config = dict(
    n_layer=11,
    d_model=256,
    experts_per_token=2,
    activation='swiglu',
    normalize_top_k=True,
    balance_bias=False,
    norm='rmsnorm',
    norm_eps=1e-06,
    tie_embeddings='early',
    lr=0.00494,
    grad_clip=0.5,
)
Below are experts of layer 5 (counted from 0) of a mixture-of-experts language model. Rows are named router (the router's row for the expert), down (a neuron's output weights, with its number) and show model dimensions 0-255. Each number is 500 + 50 x the weight over its row's rms, rounded and kept within 0 to 999. Numbers have three digits each.
Before each expert's rows: "comes before" lists some tokens at least twice as common just after its tokens as in all text. This comes from a sample of Wikipedia text that the model never trained on. Tokens count by the router's weight.

# expert 8
comes before: " to", " in", " of", " by", " as", " on"
router:523581470547498482462538484532438485471498448503549475460502436466502515545469608512564490564435476527502543504454476464495492430528600518519458522536500472521510534550459536533615546599460566540499519496513558473475439456456460458578521616552489570506519494527582464444509482507477482448492474463399440538473554513509486447631511536471463516475628455461578551562446537534548477520482523551518553423516451563583554340442569511490581570519481432477423383523527540425432563520476466517432499491530569612430512485521617474409443467531518601505543434458499502597459564496424542548479565469566596536541550561490371473503501486519556542435478537528522484420493570540475526406490572536478541485495534444463504425506535534538500569551482554482456454545463453543448464505601462
down1:504451475527468470529521504465456510469517496428539432488477522514527519527549534472463487566447553478619432577507371499460577543481481501490412557474533523523537503572466506486489489421386502529543476527521465547490476442519479532591490600411479496521499515433561601408507447524539474546540435496482528474488542489495473546579559432497409513509595496507520469514468456394535333452570494497519521434531570510403488493492471555492580506476466425437447501442470475390564470518486548584457587490620508548467531492541597488483450507461481521456565569577566417545364483509476495466493575536557561440582502467513446496424489473466505544511516537475450454547504433458511520520500468389394558469510449497477476477363578479511432590550516543505420498514414523518512411576494480
down2:551434535500511431578488466469536427417457534490502556502477545440513422495504432513571519481572464514527580474496489485558563458501549546469478578499571407457483515457501467525516498503492478440511417617419434554471456549479500444463510482469437467512530481505525432515526395506453451510546576474520556514491558390515496471515515370465562468481494525471529410546456447465604472497497541496468587504453452439556510490478590489506512377616446554600470461487567456471625547474496516517418478472454421442519463534483540534546593436475476464535454552466484508441484523503479456508501474539453494550513388488612501439545468439555441493583592493511555521487403561552449449553513471446526476522447476541436505483497458514602493558566475555555424496495334624468418550471446477
down3:497529535395484464521526465579527555429504497422527529568525526466474489474451491556506445417551573432582501483464441419490516560468463472375426500455431501467539575415442481434506530510508561501498538476440509492507530443528434513522518451379475427516468454444499469522483525533437427435459585461468505453531513478496530470522529479585389535485511481508467412499524455522551509485514524562441538444483404444470547501496496434539533434540555482470546577425590430439586584532473552498542514536362490475473490502510542498538628489452486528477549622473439491602457500527510491433539521529510435493388454469486509511438453522469424524546465540461480526530563492538383508574436555476368460496635423463493553378543481535530494490403466544453493505557560580512453546442522537
down4:425491469518604558581504504447484486541484469463557515533406530529478485427540574442476489501477494528515548462530460531543448518568496545445533570478502489478562508564589450544435458473553497454527557446550474471540527503526436447435480488591503434518518494459510453497483486577496434623530487484464453434403494534493571451465458517466466497508410465400442510457402584487444462614492548527535542515543445433619529530474465470500432479464391502486511450551498476544447432494487521577426526460513506557509484537517494459478422547488440533467468543479432588562499498474444562550529505625555486507498519532521584563493524499510575522608562599460520468493349528486450445533400536518445479469498461566510518397412492464557586655490548485596473518511477499641542557493528458
down5:410459573448453536515460494523424481457489487581536454454526572521424411453488430531508497441523500535492460399483468502552483470571529544501602501474484553475483527477568607609480405453551441501451625438423450456536466425541524519498402592546444488522465504472442533527518427492407534575465598523411516494492500495528543491489517486539596452478411569474476583475484527509532522522557471511524515575484457437485465467515463472499473474568463571493514541516402454489601446486425505439426497474467446518520556577463478504442534464473438519473517443480552451433610494466465484513542486449516519462426565503466627564505490448457400505449494509519506495454427485492515421586467551517502485439527661546430420453515445530558457566537432488535526623518476498549484562581589480
down6:527391424496448485556522520643560536425494473531436529378447438495569401550542487517473492455528431540452521498492494469470567545448531464538444549512485420549544528536521463520535534580435400465487406547584500461497579533468534513446503523550517566420588575494469504524537461510411647511484457530428483451533502513450447535553437516549404583573446507570477490615578483528438523516520439540460474494544562529580479497509476506475514555457482391452482479501488479529478496454452394503512556582497492518484514466470503513390486521480479552559591523450516511479364482421489390480439431465487472540490578407528457604534544478547535535557475600453478495455509490475505532493513551451452572518519543479496503530414420443446503468534561545508477402491574502482497419531442463
down7:504524526524569530534524522508493507558500580514462450546492562595419556538524493492475529494481488522468523491413502461496472523617530488591570446461554489446586499511558383484460491512543553558533483491540500495496548515550427520574529484398474559518498513392447493556498616399508577461472462469464490481454553473554526432503536584492512484577472497511396474557512488435499522591441515453486407443507436419554461536412421547480427386490425504465478401491522470613440554539546523527526476422457593465569450526459481561612521619569543475585462584504493497478503489468520459484509454509533558518580622444574565538465544515487583549532564492447517504479551505423421472538491484474567503498510556437560471563429529556486534513528471465544472488435593422518567614479509511
down8:505539508569401486529490424493548506473535501472537533475464527501490487542538474462620537550482471461465463552539580494450577491541434516413521519528613501472432554549404509499549508520490560469572480516494478470546438544442522466434437596448565390543507464532471504421495458478599455504538538479472482394461568469507538443428586426511551442526405490556484441535510468517516469473523530438472548419477518450541488559555463544577515453526396520552527507504497478458607496584550528458411445487508531496392396502404514503521533434474476514561433499470466450541421437531519557555498493527512596498523448495451594467581503516484563496590469499371511439418594508523382535454462547467380497545526568447447410508464437579520534512385521454526474509511462544474408510515512491
down9:442509475469542457525517540496459518591500575557469453485456486495431411584376532512412451469373509554536500439450495469448452463467457419451542438486548551546501555453524566487509526370467518470492526452463445475512452474492443521431492484425549489509519501491483468545520523446474483484489467585448484464508450520511453482598508530450573515568567476493573489500450461530505450488529499516473516470562494452499546432547469445436491508439544484449450474548510592520582530556452473516476539469518484479429528566435384563546418478524440480474454598595498436437565461497559493462484430575549435518576463465536502491479363468424491401466469454440509500501481395456585529578389506440419543454582575410549519491441514448496382554599547544533519475438519555504429510592558425
down10:541525510535555516505507504458471540432522583517509543500454522554588370477461508533533511503523499548440517482530575459432478603490511473513418440527559543531546485510574587439564560500541467541491557616497542455462491459523495492469438510518482560450572449391500600513516481475547463532484589556410557483452468545559426534469430409429535525576487494473493484484480513495463437459387502560498567443507454530510509498512434436564464433470497542517519538573455533629465566504616472502538565514465489562428478566499528503549481490431437460445500461496501512528426420499512526513497474555540455592495554435428506574509487517490478395424392380401514528436437529363419470528579507505405450532539543483552512505487547551432456514521557472515421484589580469483441561493456578
down11:482490530527498632557538525559544491459537455493448549403529509489555471439490459436538625507553554524495574391530501416509519391484453490492526497525449508497529524443497570452462490516531452451485551519481502481505516485461551432536529489514491485505471492508395564540575515469371539465429541583579573495583534575427510569484370568508438376538502540581466516530561411541487548446490466504607512558406464551494564517505459483468515489461476491442495483453492470476465461478557549382501477544426413521511508510455443532476510481459444483486486424519517567432538612500596484503537499486439391593534473513451490602587527450409513421550453508501573465481485536487503363563566452500519482448588427551412555435493471488538539467429494433494586495484495523446495503514523527
down12:509517512562392515525529427511491497531545536522480461500532534572487584516545495532527489431614584548390397541428448378454539511534510524468404493511517425548528519482553567469532415497543490458486547546498542560560504481400520495552552491483534445462475521458431556546471499623504576463458461556594504506604525548539441535519458486499367581485456559539504455410495472486551520413524467559480487513532538509497553483567537587531484480541536472467380536488450499603464530522388500491531524544535451476515468420461501384454598558516440527587578502491541447507403479514541522553496601592506571565513482529543551433435524485512593484492514386487499458471494623522488494519419470478463473459509518539457536454464489632535488467532511488567514483496547516559483430452574493
down13:411546504488432507501446475440533515549545497517505538478500517543416494427476569545452474501465483468563548462586524569468512609559470521558499605548423483521516558553391447559484464527561533501498459473381540518453507457476536459499527614467520453492571587462494438451522468568526581520530515531547440595504537561481468463558521502524517468511537511420497552506494542545523526590541471550516425452546555470477520498557551522480470521413529472543404507497535437472474497417501465492536499521419501473550495628523506432356615566437551500521453406478455481485407539575653442602415478578469504503547576528472540466552559590532426484547470501531506447490561521407443498509487547464466543485535512465536491454450422428575531535558480407541579562478521465395460479475516541
down14:554537469552543461522561501541533482524516490505597452499520414471399559485567505550435553589486535504598487423488531498533461423577514525425444479587455533465490525503546500417513478675405500546495411566496517510539436429500566564393405499496516491516476533564551469530494412452411474464535516537526556489535581493541528491455450542453467467450469558548646440461452428530539460501456536478381499434532459486471534516524500586525455537510535529437512477506569446495599542547533461478460524505468514463483501518511487592503525449461512556572475445511463518491522549483487508545488598520527541515494556618529537389527478463470522447512494450452588470507484507485454428625398444507488416381583537469473483469552537563497413581496594425501509524419545484453452546537500468
down15:468521514553378444484544426503377573444529421523501525468540535463472497475502476580523518514485484516537527515514502454479517540444500457501604440504426494484403447555504465476411539542530557559418491538506537496560496463435473497526570561516431454457446537544563478483500454530547381532493587554514424580376463592531482531499479563514605412494461493481545537446503607562540528527526523529382471487471519430513503434500549551529510395548585448498522536541517555525499493471631514548366490524583564589433520535466487542472575469398518559532492495441432495555500456541525564560460535559594475602501451459470493507496455501530539544508511488479512514571477565497480463556471451478359497472446439481566541485556419509487518460480443535548610487404502470455510529529575431
down16:456550331433522544432541572506514533518434441567477513475497575497506498561509438542480431459478484451479490472544571513483501482465422499515477543542535442487509483558463505564537453376536472442426497520466608534546497525389498447561575519491502425501489441585518458459435546456503521371528473482535521485523537526440557536587468432467540518494533528518490579485479507545419418523418500496602448549498495464514537452453474433515490539404525501504613423587502508526549484469501517450429476513583482473546532436544582447354519541474437627449432465439448491480471507545432576580499555407420486495506592321467453588455509512459505420533501428516489468366537516517508513538499464542518434473482520507514505478463468460559522509502447523477514473463466530522592504472520446
down17:440559492450531577454529559455469517502469467613506421527524473495430506539501485444485533478493458540434379466464449508553492452458480442435520535486522533475573537437525473492426478422539572481555559484467424421494525484457492522503507506488448546445559542450476548504566501466455493551474509532510587433431465407466569500430532561441506383444530508463564508497470546442480587534387478573544490588485535481539510455432435655476460535489480513436588439449441432469528413545378446485523532437488521504418522429542531521500374539492457521568466552546426419513573506513458466546472492505609570460500442510535559586515445527556533444599550517535407562479441488453550499576506400529476473492458544543513534589524562477515449494494518622515514491499427493387511455561491502

# expert 11
comes before: "\n", "-", "|", " ", ":", "=="
router:563434494479511455557538523603492527598422562499586533526438570404508407547521489416483535525509538471564416551465462531553507456577481503467538506454518565564484497531480458558479578412476555456532455515484459481454446553527548632493503468494413586477503473521514502473528480589435459505423499477472484407469519409519404495454563477423509465410440490541500554479514486520498436441549551485555484483487545506469523485501506439434410459372559492515473511510477483452441465515558536497585494507540557504592580527479524472448492574430495462450479558467507550440433538539483516451616533587536609512528484385418446507492443515426515527549521551528504509539541475477496500409535554428530505429421573524555527579553579503372468449513463467565524555570424572407445563452521518
down7:575472540449587514512495458564439507490442520569481458537428475532408518449495535412461447473547459418522551509487525511545499447468556513482504457505456614484457486493477493550497516449439580458404562395539444485493479481457468494535408525525481506578415430445455544493532501436398518479486521619442515507431432412485523511461472408474501459436492468436464513515490545534466551527561486478456586404457640570449517372476440473468599478481527498403381532433456504561452526569505528482459454518518494535672542483551488550424505552588489496534428558526523474483470468408582552455492536500509607573502542447408508520465479446573540512478553474537487528529499488454503520461424566450507488509433482551536501496499519399559443560391538483536520422483533578496469488484541480
down8:537577473530419451617487528555501448525522460513469450447601552496551536443579533517466518545561519453454603468508606461487521511414612482441492560427569525518475523510497412469422516588516457469467566461526456495499508382481576585577498531548461547423544524523509462464521509505581491507544501537504430414494535525500527577460433487419466558635449410528465451525601511511542536525555577469560502540489575526530464474529531464425591569555511520589446428579484519541550547521529556530434481581395585531607458501581508468454600518457495566496522510522481462535432454474533426467512532516515441509563521533556498472483517593524438532533416511502460498532542612477553585544527499504493500497472599473525569523527536450438437522577569469492572463513529436514468475561485447
down9:503433444476519516446515489444526473515445460494414443441589496491485464492506544444497508460546557464524515547545517587455482503491410502440480383479502518498513498516502505469517488512504445476493454499542469528503551496565365409544383542461538506557490535386533544457575542405550534497605581574545545556506581564554485431501571486496475457508526422488485551537604576585474570464507392540462489438511517537458438516515496552504490460484432562502547439373551477525563501388406516498459479608530413521519523573500390485569501523438463521569484587493481424468526482513561530485582525461542483415488470519511533514467485438528375438484507507486485555532468402540495476534463560599483398532566474526512491512452534491518420453528474597586375497410516482540557520475451446
down10:546570414470516488443396497609448452523551529490515511527514419590487512483459425498464486519472561446520500530437514513476529429609510510469530481505463612444461357514498549479571540419480489431446462370512513410449501439501573560589513426462549528428456523497467519467485494393505566440495506377462573472465483510517451502518574450381551498492552531474596519492470515515460437530512582553528432565521537501398554511427515510436480450475409531552551509462521507540602493503449457430557530488497511456468543502537533490482534587518515571562519518571481456425449512441522549523456558532445475484452612502473441488469521469499572453452382461519522407419422434502450520566587509473433492484461561464496554524452441444440535487455537547466453537584582528422518465540474484
down11:530421517481408381501485538548413439524475511519486434433528522427486489447432597450560560448611595422514491527545533490490408534485568511399490456536557505495501500587592493547401530509520530541489473519501472541542430464423498514511495515525516518522511455434515507463534536500496387524486567552423452517460527531514499476397454397553465460480484481572575514443538584435494501645408518525553567492496527593502505465498445417506491550496553526497436505530513591448526531536435534549493558577482480534428436492577488537438506497474437567414483491479456517600354524479468610543491562515500504508435485562591601487509541479523452576446591590476525529472394507447525516490447551512472510483546563547529527470427516444448428594490523514522517489515510489524420480508585545
down12:457506443563473483522457504538512581524454506555454354466468522574535456522490557526511506480633513521386447430505510552494423464595565510550506402594497500553486532529500478466479506576601475489529576517571467497511600499485505488464424518561513472563460550499463501480543515477558441582472506643439479436580429533535451495516371499503465430479440512549482519483521558564578464568565467513524479501467447616526481580462532506416522453485558488525493534486576548428557567503446440444409516466557504497526443588477490512442614539572478485581514525506466597559448515570562469504455523515577434502472476524459571523488602530505438513545484460478488437516484509522554453426510554526424536540438452440581514472521499541576461494569571504545516499522560419565395529522406490
down13:476506539450545527524526441556439578524563588573486484382512510456478576457431534579470490539448505441578561493445582492529524421534552578450392481548573430405507523524479511462519482483471539480480549550495502502566477484560567467428480532458489487542528479498537555474569521473567514495539487413515401417503576568480467516475485529449449512482516646409532506566445468545488494555447496497536552514561487487448435507599406492464516423467509473553577497458563425489498438511515487502401454542475523442398552542499535487570509467525512458441418501460457526511608489540542434461462548410522549429529469431425511525482524482589476450551489576521387487512467415429592631482454509577457486587535511462542463542464577545463545604538445505513511419548523487515460468452505600
down14:474506584414429616462514522452473476428502535560502518528579457461528591444521504534556476504444447486513466533492623484474378419488515529479525603553525592374483603544527530483502463477533508488437460502581493449483484514457469563522446471439517515383468479469561470481487480500458391526488439488489493495558512501463440454550436498563446416521444502494472436538481491436439529421502538432474504540547446557466564462500523492568517613532513465442482565471565466570506424431515595509485445477516536418525557432469579498529482418475505477523611396539424480454548452478468595493573496458437432513454503568510481576478514504588523452476514587493484519478484501448570361549416385537502517558478513548429536509494502544463366556489482541513502453454448536547497478437463434
down15:521496418492484452485537556503554492447486577534545474392491522563535453516401439534511334416565473460469439514556583510522448536529435546557450489480535528565468597526530468498506435528472490511531498427517570501445555458460594583510455531557462480484588496490503510550529432514523472465390563502531470485609474636521458479484479524535467471618576490552487541417468470490458555439576491385476396583478513523428545525508521561473472596581516499544534572475585445480542620575418480376574516558483509509498463564488545509509543458490464557520492541566477493478454497525495473465478425506622502438567484545502525519492442542501558553481566539416446586537533493471460404459474477460545511397479534492611448533539506506501489439526558479505500563537458481422520484454499524
down16:519541627586542494496351487534517536511468480490510518551569396470507516553530507499589480510414441512537479483562510511480401504443464477501615567483511467503489582524515500400509481472507539514499435491517477583435496470480561553484476494452458473457438505550528538470618504486578455528587588493609463544464532500524476532427504431549510452564481500536488565491540419440495396418528395565578506553539468552503424501505425407478568573621519530514463491466633546503458444470465573484550547436545570510496470534544512528474501489509503488520388612566524484532627512572509501470591503460432481495545470481535463507447486492605496476582509486455531395454514539496474525474536463540448418523432564526514577480486498570524450432559508557619524574538513544464503494501446511
down17:472516534605514402433508511576496451506507545435502433476585529533456454561445524446478607513465586553519495519536473524524453497442582466451485464465512574526487466523506516522531566551507577531536535515599464482579521488495457490564487592495484576509437459424550527533554524535559457467514583533442504463521489551484539531511504479361538557505448534573534582491393487496584434525551537457491542478527492534566443480449424449557474464421591550505502449403504543507450538510490490547479506507463480500488455601484492527545504565512492463522531649386481521486422476474568466561604609540548493418455542442478421477553507493433446548631483554520482536539500488466522610456536533513500591479505496412544504512524507516461448545566495507551457534644451551519538478655563543
down18:587528536509558544414392488467523532452500583450541481508510609467466582437496549567449466537469518454495555541442523556464447430514535519482413487490536524501447428552436526467461569602461523495538529509580489444499420488556507476467422438561493510447437492488490523580567488429524393470471467460448543512462569516437510552595509438486586452478472477507444496523498546584511484514566573481432532549456481409506541489452560448534504445555489565526437503486495550481543600535482430507437450517474610514428459605434486445590536459521527434465515516500630511509476522498472591475527405457486471535468509481550488521381547563560442452539512488464581571450591444522478454517446603527507455572456551472481580473420488408506493484405534500456382504620433537474539511475491517
down19:423479419568440478464536570568590532515508507489538513467370393466614374451460456409470557546517530525514459515560474475483496450427531509473519492474468623581501471509460573508587574500580507577567456493528548516559598392440568447471513478500425509530608537501500538533566412483431568507493543532559478425548513455466494537501490525491561492531465540529486555495584505487511596543540498594381472509548460537497446443483525552577467408445532552601581452480483459542535530470540539476519574528579500564419550542510469521597515412576448445393512503437441457499552493518525559506542508563516517553537462536451470538507565500449521533472574577496475547495507487462453472534507520521497528493562444531494439428514433476471443442609549570489473520452396541547524547521475511
down20:502474574541419533545490537501604492549560502580541544515493495598375455571513425526528535422494601514560563509403496511482462406510432515504478555558482533580652402498458493444525562502513512537616496434468426578435502458486505488600468495475418541522394475467463376460505446459477465537468522530472443515436437545441462460466449506515524454399436407469507513589514494472531450558470546465493507528537587567425465504532476559497506536479468446461435463505464525444434468457491612489576538461561519470480544516474473496490462584484447516545538545479476511409539579550590488441459583512519444390476473543452478476431439444490446549501433495521437499476504489542474414469437539436444558486567518479485421420433537474475567498485533458407511462469568500535484536523587489
down21:472533433526447517438524568476402430534452499595417528565499463486463495490580533552382482446517470606547565477612470535543482471552490497477559359514549536520553454562545573443472610508567452609487404550572456474493516509523544552497539502411466499386514633414460541518523431444523539469598512581501530514428531500526567584452459443475507446516500548625443454436588568492398491506519499482431529460455541442438558497463522596536474442418581557545537573441521490530511519498452486535536440482524456553474518424452572525538472498585550455411508551526467537518416444517467479478479509486534519494520471447484539572490434513526470473516531551498567543531513459406525511524485571491608532535402524470532547499517480501474532483409526522460476485472523536547545431478548461
down22:556513524449602483481533575431465578564482457536515375479495480416471487460563488539566487565442484549463462508464443639514508471493528465469521572498463538531563534528411443568399457477512519477523495404483435434510514550483428458534493454599471419472482521439479500481462540485576549547531499603492437446529507594451492489452539521512422435543487468589539463445570472446476449583517605447557444497505580525477518524512560479507471596495453463464394481535458517503580526451455542589491454477391551491532462451472492523529519555521389518498453484434563547502425576507447591556501482429519580464505470443581455479500432507515480466447474436429492498530593450579503409597498441463563505501502529523540426538477440411544602540464433431562503527466574407488522500493527463
down23:521535398450549572498505467536475558478551515496516565486457569486438566591516489460529542591456461540565552565468563454569448442470550434526566567454544498496517566438554581556545641542520547450469496452463439507483590465470477430546499501573552500608567521443465525445615429572465573522511480506486529557455567580503471524487542428514571398588565531484532519549498521487531532524488597540525427606575533509521447463497520585545473482494459512527468546435543494551566437526461519553512502477552508477540507401498477493458520544589504540492431521518527503478470544463502499602521534500445425580456539459579544503533526583526494483416412506383511469459529501480547522482463480464574392509366558518478572559493475474485469486423463445426489617463545602458537539497536451

# expert 3
comes before: ",", ".", " of", " and", " (", " in"
router:519595507543460438506520481483451394529459517480499604510470477509471489536534511493506436513519478582534543564480438483529577570554517560518351489567541547522571542446585521463437537620506532511511628486472465500502533506501534514528493505511494453428451456470471447532476534540459533461501443566415450504367517498565528424483505551541480515521444508539542544524457503485531500498471458584469432479497389495534499471591525475425345529510495526528512475450447417590480479542459522577483543596426564437546531549494491415467553488495400508469594493400533491590452476381465505480519491535503483492486515468445554502521575504563549407508487549515553509489449612551516391423463474537659595455574546573485502480519469535579524491520421517507575457464552476487483526515443559
down1:559538542510497495451430468469413507562555553468469586495436451598464568490404499477455507463512486481521450416486462434503519509522534448468587594438480468470537519483528583477426512495423432443397487465508470491551489562467530549495513434457509501465441478514389520532561557494493508551495526432475476560442572512487515497472456532458544418599495510552532534465509542422520520484434415516440559533551547429496446621420485499468517550488469540478470508414492384595551510465417494571396518449509531469530475495455413422494376551419496488423452480475451474528603563423506583442521483502471468449426456569601528477451517476556462477490577447434488478526476443551392543567434532522519529506495577546471505440550515495395452469510441536540386552479511473554499602433556548
down2:540488355460535528521529469546481488528461474511547429512498468530494557433490543495428468506429500554506612454414504512448493540510563492523496523467488506444499412495421470505475447444531512480551528538537418570561470456543504484489489510396598494571509597499481562468500530507420509464425470500527548549487440521577454538529563560417455482501529484484518565520474513658416487429438495416515488447544581487496562601610468477469540486507473474527551460574471636473517518499509466492590533531588576433600487425547532586487521471494580526518568535460512541487532449514519502546510489352464507521513472608591516569514471523443530452528557604425450568553486540437511528502562481468542443540496456486545461512519448460462494434387424424437506462508590459623550527461533499
down3:485452580535387528485483488510497581570479564493539511455514492442614463546485600544536601569546412592545526426518350402432465449500454519439487447536508461577510546503521518482493541483440353519487497537505421449483519504480508537442456565526461413482571506443478571478487439527462526497433627395444564505519427494528534536534521492545468428533456526483501548523463486533441485452534476529575561510491404522444544501534529590467442533581460588517469394554600433490447470514473507424509459559448460468494473451584490497500548511506406526359529437598442450504564511548510527435493491533497557500478550463533502452541524424525520464483525585458521559523470433536447414429592413535489499465518553389482503527489510474512491509567459547457558509459441507516474513557457473
down4:527450583579522572511470455558411442543559509547576426492521588649533505580522517535548514582426421539573523383482490379459553371592541423459482554475549501464501543434523462535522576489442422531477422520496414489490514481530515427539487552524565524594560460535440528492524462528445472545505471572540535462585499564481556402498586494464417390445515549456463588491459515448571548575472405552423470453522426513540444461550556517478510506520519570493500474531519450481562479460483561526418495426459564454499545435479505543527551462530504474586521436492552451421408516510490493552485486503520579608460516518501457506544510474444529385428492521462443473544510501576494516456592471502498486495492525552554519543458512459478538434474397565527444493487510585553496456492486505
down5:533516473493577512465440499511451542428557466551526525507576435589440524536521442447389446539479483517493421499608534538486560530484545496605496452494536513551483403416418487479478541582577527495576539495480453526434493530433556509483515507445589508452507590427519567521464539438522572467447427391465474458529443579494413518537522465574407568511567519490497550478483555562508480518471504494572464552417453470500426599465411411484529489463482535524477484470521536517415435470536505413537496492590452481465519447520543469514464560521517487471552451488521525573618503450521350584538517499436492543513486440507486516540530590478578460482522515487530538396528443426559495310510440462452524536507458507552527497503535444515464528443553495549445539428474489557547470486585398
down6:521480473533470500366474507454609524512580559529559576498494543451474535596422497443434568524488485507446484531486515543510494414499577451563571476521505475524430537444612587516559507461435541484483418356381515523462517407522564481517547551565551509477481506458449544480517513440452488477510467484605464507526411429475552512462516493456498499500461413612484568551518520436584454550549437473504532460583391513573440524518505518494493372544495455475467465482567557456492416593511468578490480431540433512450512560470358588444566485474495531535469448495515530485454437480560503490479494503409462605536524489577495541566484484483591505502422427427478578511500567466480596435539541491472539455486527420513502445465496507434553530439536518527535455445511549518575529529504435
down7:502569523557498542499525501469455567474539509571466498538534495536476577549447516483492436520454419466532462511506516530491553462454610464494520492520503534394568409470403543520512493419488652538470478429452517480503544528497446487566497492438515425509472521463519426496416553483473587444503447423453478504477537548483442471449375475560494460412512532529552511513519552465414477592388542520498567485595486549494433583439476469411492468557343527484522494536491477469457483458438539469492433441546520578465463461549564554489482586460505510478482420505480524419517508491578443438476491394441509500456545479554395534551617502417601409514440448549558415474412517459497429495495505558592517619478627512435478514533536435476484576464487522505456515507498419515476492513523508
down8:494458466523554490497515470561479547473522526523520478588515546521493487477504476466483520527425535492484556424484494501386500479475507487516583423641560415506526406549483412473506528530523528484523461618500492582530554588436536461460569516485592472516526511463508446491420499488478543408478458508527546469453422495484521516406526596567437469356508466537492489477511517471482507519458527549460489596483489462627406508492434449466417427480497484595430536525550488552453534475457486573429581436495550524488417558491580539573497491549545460558560444541477578595590487390523479426480517517496452547589561493583482502483485520500476416559634602580537471502479476498467526446594472513514525535480507480401519435509585543469539474487432500520568396465535527554526585521416472
down9:505487473454525574573456480519549494497505430525439552473490505453526562385429512538510448511520621584464503426440482460426524553472394538530490483465527445416363509435520486501547411475440546493548432467431503506537531589535517563534578574535432537595433464561580495530402432489577521507424452527445520513546512543360542549617531472534548507588478552472448507540469523556431447465573455512526526480460466498509529497501560532532475544538550593482477548492416484560561524481580520510474427530461526405561402481484573449475453515386493427474551499556462470436646469529471443432510451455433461474555530536554474500548564485523524512491522492471532496461460538530459499463449490527485541457530450612409443463527497555498527496546505505509533483473595432559419426471443469
down10:494505552539514553536432429541415552555534480593489584596432492522517488562515513525483380498467459479466476467448505524512557382493453498573501438495531515496480468534389419509472478408496545439517458481685564466474470540542498548512487489544533529443544607555507541449522449515512514461501491422479558475451493490510580599470495402485429572457517466563474471435524528536464451527420582510458615423486415535504582551434555581571518422551501489549514474546489512492441512519465517504521558523534537503515523539516543527637507449520522549521428582501576561528528572486596431513503466531520473477489516505561478447441516458544537542510471509587574493496471501629540455483533458502563400607506534533612436473539603474532456508540481471480386448489501523507597484461539477
down11:506476525442449525466427540494501458481600464500547481567541513537452462521496480518503626512486448504542447518494380511506434477454536431452512464487455593476575531530535604539580479593558377535513630541497538497543435576413395522417539514616479470461567552505485482454476467561548498523493422479427599553483476582528505559536444483404585502474567570423490473529426520488460531515444523528456515541467478539417484546475492530543443482555504480540400505529518549490406604575499594456404570490546394567474585519549500497452448451536507482517475485530483480477435480477578506492457526540541554483594574499538438490476475532565519484468495620503491535415462598456462524488537555460520532463547482464514541508461392502571451544463508435489428524486545540462575443445562523
down12:478500571456461514484482556514452488499560412491537475530548563505506535460429505446416561491448532477564515510452594520470547434433434459453508585367521460509403510467561521523459522399519493405410497461519476523574472585525469469620422500630429444426534520468468545547580531579458459559484549552526540530507534585451577526524478523619490390469441484444440469536466575468431508553519423446489547581526531459465461583565458488437449531540429497516472523573508521454584503491444483541584489489496426482471456395527480509435421491499489592504525497500536470481421509551493554472458513443559576433530564461496574439441432466425444492507441481402550434433509479586463494522445518506537532495427537438523447521434526496458512449507545518547567548532465444589452520465497427
down13:491554456480439438509396485501538527476494684503486532462528430553575501482527498453509572565480420482463564469517467470443448442509517495465499501530480487538516462531413602487609567434489482468508451518488486609509493463413421511465531501444572484570525565511424475447489516497568578518534592485487512503458477408500505403510468500518466615441551548534516379497493519502506513477456472538521514411537496494481337527505416500515476444383617427437462528514589495469460521517511423431464484530499516530399502493567484538426517579604455541418501517554442466545497526606517507449487503571539534546487537458530432481503548462533541443521537474556495438496462445499556506452554476505450510472495508386417621527466525430527448451447580573566468539479455586484568503479542511
down14:527531482558567601549494443518468477493524425457566523545420498451471469538470474476394523489457578486437543507459405430574552532515557463484581439508447470517485488539483424532469508427477492478483598407505505514442452541516475536440537503572483536442462560422468480398481532517470426479519524462434502544469546507479439472466521548412567384492564411434429555520478564525472469515467487491505466512455569461547493484492564519508543516435430493490500335476518580475412546497536447503467551458584422581503438487550557485483442521437568559570489442495515442474527496419564393525504496562405508570597574474526410451382463533487506582509405540564598495500449381516487542504442517555524527532477578493462498397491507528513467576436478430498479484456562471442478566439460526
down15:558504482524583485522542516463444471580511518436522450408476450463553533473484448520543476464454506478544486490435538454482405451515423624551592561511552450432450542581492547439495426557504583408498554438453389503537521520442564593506481449554525584539534521475424517517520551478499569483466502541594394505498541509449443442548468531518443563468464589481493519480486445529457513502449472527435523542450513541562504407603561501502420515440541563539503506427422546518479476492596505570457430568503594516494490490456547505478613583392514498558509520509468510544579480468474495449468483439486615567536548571521537564455471494572483527528490520469451534501476499513600540530493469561475474437591503470439533509572499440480586493505381394559606581534498475564530463477536598
down16:525504338464573515582535475509433557416437417400532419460472497498449531528501501462520469465458369440491499487466623430463567493555511582550418487512525531487503507492533511485424508483460577473528508464484517580475502455407559479511597453573488525483534477489531477511516542470532534454466440507556548456494552446451469466476560560546522561563537549547512480509445534517470461542397485542527536496504525668519425455423514514482537512449431389467536439447474578497520467516386481450500546552551521486524519463492517475555548581524586500476483483559404464479506463540475515422480385512557482622479518461490441506582472546571545550473460535520490447443478435477486492459510484508587482425460545589575499523555530461495596492516522448516521445478567482393511439382414595
down17:469498621470535503528470482546513549491500465520494538522452447504589500498551497472465546448551521489476580494429557578374497509523483581484415603427503532456466485463480531436400547519494489512532523415523501536538523458512491489539457404478431512508557437616544512510467436594603517451523607507420450508543465491524579501541484517452519526474489536482490461474461515453534520514609495513484502557504428480528489574518543447434474651555400461441601454438466489512466417492506476528562422530467492546581461454479464501679412503473507548490583535556504512470636455386535512500486510460489472567519551551422534412476598507511544483495504479563488558563467480499505419535582474460518498555467510583367560506561491559470530513533592469471535561504473488540465557548481436